{
  "n_layer": 12,
  "d_model": 128,
  "n_experts": 192,
  "experts_per_token": 6,
  "d_expert": 32,
  "d_shared_expert": 0,
  "activation": "reglu",
  "moe_layers": [0, 1, 2, 3, 4, 5, 6, 7, 8, 9, 10, 11],
  "router_score": "softmax",
  "normalize_top_k": false,
  "routed_scale": 1.0,
  "balance_loss": 0.000132,
  "balance_bias": true,
  "router_z_loss": 0.001,
  "n_groups": 4,
  "groups_per_token": 1,
  "init_std_router": 0.0276,
  "lr_router": 0.000941,
  "vocab_size": 4096,
  "norm": "rmsnorm",
  "norm_eps": 1e-05,
  "tie_embeddings": false,
  "optimizer": "adamw",
  "lr": 0.00204,
  "beta1": 0.9,
  "beta2": 0.95,
  "batch_tokens": [32768, 65536, 98304],
  "seq_len": 512,
  "train_tokens": 301100000,
  "steps": 4871,
  "dataset": "wikipedia_en"
}
Below are experts of layer 8 (counted from 0) of a mixture-of-experts language model. Rows are named router (the router's row for the expert), gate (a neuron's input weights, with its number), up (a neuron's input weights, with its number) and show model dimensions 0-127. Each number is 128 + 24 x the weight over its row's rms, rounded and kept within 0 to 255. Numbers have three digits each.
After each expert's rows: "mostly gets" lists some tokens that are sent to it at least half of the time. This comes from a sample of Wikipedia text that the model never trained on.

# expert 5
router:134092138168148132094128122163139139110119136132149112093192146091134103136099145159105118127132148152148102098109146132138091166134153134125121137123109133156156112115145118130129136132179179073155124107137137096112136163102177141172124111150158095159118157166110156094099103127125162115122113101125089096166138128130149131140124161127147128078146137099110135099153082113157121159121
gate1:146128170115126131095118148058113111119095118139141131095118083131171113146110104138114138135124090138112110108176110122155114131097113129133141098077131105081122109139144078111080134108145100104160149106097102150150122108132126138106089104120144099139156124092132140097121093145145151125135135136177109083112076156134145114118121086086105088154156126150108128104153102136124138115122
up1:124117133153091099098117131099125123167105151122123119099149106106163142113110129105107089111138106124120101098118150094173115162086096145124122083130088134107130091118129142092144142130143156150086100084143130124123138132134116115127135167155152124125135148108149105122132145135115138084079086074108130104121091132105118156122138081102164171087146146145078136133145136151157122173099
mostly gets: "deter", "Arm", "Arch", "Det", "spe", "we"

# expert 157
router:160079130136177166100123147131131146112114108122139114089133138075094107112105141162105094099149151141157115110101132143165109144149168098120145141128143115135144137115118156126166107126114152082132094129150167106106147144097118154138147120147169103130127149135105120104107094079179114117102129111109126096159164162141132167163147137112165128093114135138146107120102132170132140160079
gate0:181133148105169182139104149139179164131104114168147088134121145113128119119095154136104105102160166142166110129129128158101119163111156104115145132108128119168133092121129134145150134121164136108158109098148134096105126124152165114139151132153184069131114170179128088094126127114153146141126126119123112135179141136117146136145129128162148134101138183125121140152119129129147154156100
up0:159160106087166160180108126086116091119118123114182140112095142081128114152130125162127174092148114110148109157117120088139110102152119124159133126158154123126132114130122115134135120112110147114153139179134129130109129118097125147108093176134120095083173107109151139144116148130132134150090076126138163129142161135119164096105131150145110161086117125112169156134116138115153174139154
mostly gets: "children", "century", "California", "two", "ties", "History"

# expert 146
router:133115130138126172099120178179134152095122112137137110110120167106105105131101155133139100129169157126154133102103144138159060130151168120122157143129117112142155109116110158182157114132159157128154086099155155139131142183129152161147107097137122126132077122139112096098114123113155141125116133128107125142175153122173152170149119137134153144135141141098144125134112111162135157180135
gate0:108136119120127116171122113141161129151133136107114100106146090090130126142107128176090148139159133164110151144116097100127130141096120126117170117123094151101151127139101105123137144143130129141073159133114114115163151154168117116141126141116129116178081132172138114164144092112198139124150114133078124106159099127128113129074131141109178084156123142102137156138098109099171137140120
up0:090140096118091079178118131139114106150156122111130116122116086115130152166124146156135137147152136147101165151133101087108155121114135158130141097144096163077116155160106131126129177140148147164082139131107110131158122134195115113125110135110125131121083126144143147150173127140188132143161136156101129130119094112142114131091125132096166084114128106125110160141097139098132143102132
mostly gets: "David ", "sy", "Richard ", "Kor", "rol", "are"

# expert 156
router:146085118152167153092125160160161143103123102105122112078135164101091098096111154170109101099143144141162123124116151153169102137149153087153157134110135097147161128137115172145153134148121147120127107127167163117111153146098107156157136134169158124125129134145114132094115130084165143118107128097122122102172133129150138148160138153130164094117127144135147106115121144148131138159061
gate0:143099117130162126100145184149099174141170084114142151106147128111180154141105146093120148113147102158128121127137078129128155119164132130134098146151170167127157122143113138156146109133112145154104148137157112105138124087112129135138071119139135123109152132097139117129115143099082083135135103109095163150151145113120101131103144111120132181085107135125127138168161117138090105087102
up0:125136150113098123167143111105161085109101197141123108123103153165076122134151131168143125114109122115116149117131170149123105121136120105123147131120093094108100123113132100110139120145134098099145112122070170135131133136158138114119191140134136141148123096154122126135123098126160166132145150123142103079107109161124149102134123156124091063174151120130132118085104120142147158170155
mostly gets: "century", ".\"", "Columb", "California", "\".", "ties"

# expert 65
router:142117144144137164131110144155135158116093128137134124104140176122104116092089131132109121136123141136142109074112126190145149130172168127123136142127119101128177110092125146139136105146125137139149131105180148106087148147132172139175148105146160089133126123141106111118090119087138145091103108118128102113178153150158184145127154147173150128145109152136139110086109104131132158167112
gate0:109162180164155123153104136127123152105124104140108120161088109120170126135126126110140158129132155136115145193121123118119155077169122146143107126126131119166141131159124131106166094176154163144125123163109112140081087089138114092152137099106144119130149133141093140132151153125107149088116136134105167095126130109143137107096154167135099149166101093144156152105154120115150090105109
up0:128140168120110155129171113110112196118140160115134135118125105129096098144161114100127129104118162135120093110125101154101123118119138126117124102108102145094163076159152160130125101114116140123107130175097138149123104156122153110121152112154190153193155106114116152124128133086142129125124143082127123120141081176129152099111153159158147115167155119106122135154163111129153163110128
mostly gets: "votes ", "′", ">", "$", "Republican ", "thre"

# expert 95
router:165127134173134148081109120136136154133115111157159118107157151110109119111125133132096118117127140127129123071105134186136123143171136123114129127134114104139146109105103146126129083156157154126155120116152137092088138187136134139150163103162140084130119130159108089118099088097153130091110102116110113123146111169170173166134129148163179124130114146132143082110117114146133132181126
gate0:159097142141127140085130136125171135118092135184165095127172127142131130143125122096102133135121129129154103123102133123113103116155098126161138136131164150135152120120124142111132136119160130164111143130122108093109124113134127091130158083152137118136143148166088105158178161114066128095066083172123119123130110085148109078116134106105125125151151196129139147121152116102138131147153
up0:155152163151119166107144147123151126105104115162169097170116098127112126139117121120056140135117108124127123119108137150109116076112139119135143162137145112195158141155132148111134146154150117121134146178141128125116158138142125109124100080151129118145108186147146114124154161138084136136133084137172122096118121094123091115146145109078144118139161153142171153088140138146128133162152
mostly gets: "about ", "under ", "between ", "around ", "within ", "ween "

# expert 3
router:157104135134129158087109140145149136099079126137133116121148142138125127120116145155129127102151133164136107058101130160144132157154151115136136119125119101144173106100119147149142108153135116119152138108147134095079128145120126162172141108150132071117117147154127134141084085104154147089088109107124115118166122161136177166118131155160172119133137156118144089110102124139171132177091
gate0:113144138161109133093145114171130126137130076135119144136146147134126166099113113130128146126133114096107154092095180146148136144116087140092137113126124103146158167113143142111151083180103113102154115125171128136132164119118144107146135109129149112109128147148104122150111119163145123157120058133121059124165107121118177076122109150135116134117146167117131106093113136111172096156150
up0:070171123143117145127121111160135119120096096147115139137134163133121166094110118135127144153143119099096159115098174130138135153116074154106132107135118098137135155102147116116128101181116109100155105100170120144131153129127154106147137112122160124120115171139111115157120125197138119171121064130141084117152109132108159070111110116136123126121132162117109105116106138116185113148150
mostly gets: "Website", "ww", "Born", "Coordinates", "Total", "Died"

# expert 21
router:143112104153156144099128137148161143108146123142129077101184128122124117138108158123102102136158150158137134089116144129136067135134167110093176130105112128160132109117131120113173131136149174095151149101159140131139155145119149138163140116143140099151111145138131122105109085073143139093101108093138122090169133141144139159145099133122145090075148148120131123089148124137155142166087
gate1:133079128149119124106128132116120139130154125110141114090119151107109110137122121108156058119139114136121161116139131154127129143190155129077144107160104146123121136096130152117085136112114099103146156131130142148144107138152102148136176119124111106136120111119151151187110163100134113109096105181150128119125113147079111164131138118113096079141111140179132084093134107154143166144075
up1:109111138082124141119116137137175084150121179139146104131101137126097102119145109185097216172141130146138165119108146115137119080070143103157155133132152117095136097155120150130125119119141140157117121131116091114118167171114158105141147130133135147119137122167072124140141140156159105122141130098108174136127112144135148100160129137147141129170149097089125130129148123119137125121145
mostly gets: "Arm", "Emp", "batt", "Batt", "War", "we"

# expert 118
router:141114151143132139114107135145161149125114103194129137099136139111130141080084148136094100119143137152137118100119162127123083161163133099113133159123091112167145090116094148208147103149165158125129103110158142110104172147118121146151142105122145101128109153155121114141125127119136143093106101121129146120162138163150193129125166133119146106125137150093145112118104131126138174149086
gate0:135117136152171152114150137158128141108103109147127110118144154115120118135117133124132117136169138146207091092102113171167126137094126146133165133103084092149148112102135109120166134123110154065148087110152162142106091118121131142158175094138150115126135139150086122059114122123142155138116134103084135137181144117136129141159139136159145107099140157130145122124103096152125122140132
up0:188090145150089085143122100112168117129109154153134139071152096107138106111167134125149125113134162133152121129114081111114100135128115130131124112150163143133136138151144112123110142161112149149152159167081116097109131165124107097132106113150081133096163108134117121125141128143132171163115109106168103077155103098156120104125120107102122087106144103102117154112136131097092159142094
mostly gets: "', ", "Sir ", "St ", "Saint ", "ITA ", "RA "

# expert 174
router:166129176169114166118139142148126141108095102127172111124119124065111123129120140147108114104135135135135103130097155153134123123153172108097141133121133107161186109069115135152166104144182142100131126133157122096105156164107144150146144130142175081123129133149111121130100082086139128109118137103111112110155164155135144144120137141149160132122129155109181123083116120137134124161095
gate0:146149089139152134102097149153145112154139070167131121108130141068082150156122139099098136128148118120122123122142161138133095137127170149127137185129096135098115120159139078134186069142105130188157142126109127115120114160107141123113132109107166102103105126122150121144130156115127094100098137133118147122131149166130109162133160156117131131150114096101174137133120127178127136115150
up0:133096161119123109142153105115118162098108165105118115132124115165144094093154126177138114119114143140140124129105100133136142127134113090146140092120119118157177116089121182134070164113141113070115075149162151128169160091167100159144139134151106131142129145123089134099125096126126144141147108117127124126137109077123171094136113112133142113087147171152087115122116137114138123151098
mostly gets: "scored ", "winning ", "won ", "having ", "finished ", "has "

# expert 58
router:140093137173134147080078141123159121097118112135127123085137168108146103095116136137098111130129128157130080082120158192129128120146151120118149140101075098142159090114132130146150082163145128107156126125153128114120145137126159145158176116134162136131100136165122107137129100103150142075111120114101119123149125153154151150158142159168159124108143143120134100116133083133152170142112
gate0:131126122167121160118144138113133125124114158108112095142054164113077139131095129136137140138148176082101166136069126139109112101135158130147153145098108075146114140125114140138103148155132145153134145138143126142145137121146105143141149110137129139131106089097102133134130135085158112096133093135076143120143085127140120105129143191147150168114126121145121155092153115181164166129131
up0:123150107176108147143165122103131109130126152099102102133068146114060134111112097119150165159116164112086168114106107167098129083161152157153150122098096115146122127122123135121125122134125129138110175163106122154156141110165116147129125141143138153111100094091110131159152112093156135104131111164088148131126072132133113107141125167150122153123119124173111144110153111164132148130140
mostly gets: "about ", "late ", "through ", "under ", "around ", "throughout "

# expert 162
router:124128135138165182113090145170123137078080125122131111097146127107133111137100159135129095107137137162121100103121164129159100136186187123094156170093125108170138131125125146144144123143146140100120109120172140104134128142118141132167153095117136095148082154146095127137124115110111159119117125100099116104184175163122118157123135147142121098120138183100117100124151124136151137130138
gate0:146115179147148154099133180147121135116117107176163125069125152135147096102086119124094108093155156128128099111115109154125074140129110105134161152145090090139151093121133150158155115140152111113181155103153155101136144139083152129147137118149141120148150177127087107104107131137162121114147128114108106110161137175133134136134146136167122093118127175118115114100127103143124141131104
up0:140144150169101095121141142095113108114092110162094114141106098095123142145153108154137070096140095091154107147089175166144164137109116124166123141097160137147135105112153116130174086155108101128083119106101122121110100166112098067140161125139109154130101100140119115132121098121125146123154127159166101137128139094120140150087119118162104128095123125141138145129163099148123117124150
mostly gets: "tournam", "performan", "countri", "See ", "competi", "dou"

# expert 191
router:133120147140154126085091146134128125084134111135118100113165110098118095096118133133090106116119157138145077135112166140156093126163143116125174135084138117135160115116109114179123118141168156113145128111154131092097144150109116162178140089148185115135091120129105121115121093116150124126119118113090128111168161138138138158156124148177135100103148155143165109122139119143132161173092
gate0:183137110173140117121106144161124125125098146151118131084114146103102093136130153149135096106159144155124103066116138147113116170148159125126149135116088123153135130101102159139131109147111122130110083103139162104126167156137130141137138150120155093141094141167144117124105121088120127123114084087097107112152120146127152168125146167136140091103138125122129080117076107142134140170072
up0:089153125128122157143109134094089126132140132159160140159159117160121145152143091171098155149166140094146093106146135092162087169134147171143123148137152179092134154162154161132126117114120106096161110123136107137116130105114160157139107109123092140135111135166138126159121114126130117146121146144114129132139117151141130161131130077113151137147140179128075126184160180115126102106111
mostly gets: "Gal", "Tok", "North ", "Atl", "North", "Oh"

# expert 160
router:155095163154152144108106165172129153111121093152123114102159118111115094121105143138096096088144135162147096121111137143152106135153127106135169137086142100128164099112111129158150131160145136130137125107140143124105160140100136131167152109154178109143102138133100088076104104121152145114124089124097121122150148156149151134155156126141126129078130152122153103101115081179138167155095
gate0:126141156184130118149140123119164127148142125100106140121085093128102127116117165129123124131151116140138148126146120114144092146120121130155099158150137123114142132133152164117119092162184156153135091078152135112179079100175087135125125090110155143120127138105151159109139141143120101149157117145121105128144114087169118148147148113107147101146140139077078100098100114109172173099139
up0:141117138104154162105114146135105150113108119171154118111169196113140123150123094159131108130127150127151098122095144146111129132162162106071154090121089140146131112117097085150152136103078125082128121135137139120074170129092169161150130176166101106162128140167121116158106115122129144103099118111133109136131169148098145122132113150141152140126137124151150146134129124136097086134099
mostly gets: "fem", "..", "m", "Am", "hum", "M"

# expert 32
router:133098146145145137106145147146155155145123127146140094125161155107080109156094122138121123104146146129144109130088152134158091148158152117135123155127097091173170112136133164118156109114161143082174118102153154134116132159100148118170145116156147106152098113149098127117123081097163115094093146125100114113177144122142130160121140130137148098081133160096167120127095127149125132171093
gate0:137132140123122104112089134137100136119133136129123126160079122132132086147121133095113154111120128129147113150178122098088067146107128124150139134165115141171149096142139131156131073120115151113126109131088103124100133086129138121117140098114151070181105158139149110166104099103184143162141109139132117101141174119099114100155161106156110140118131153107124148125067116132110133139088
up0:124148110103108109124097133147096133131138121136126129163059094125111129157118134086107150111112124119130146152171108094108059155136116123149129126188121147147116082148133127143127082100146128098120138141086103141108118089137135110125139097105107082173094136134151104171104113168167141166163129146147116110121148124105100085127157107141119146133119141106114136160095137143083131139121
mostly gets: "However", "there", "some", "however", "should ", "becom"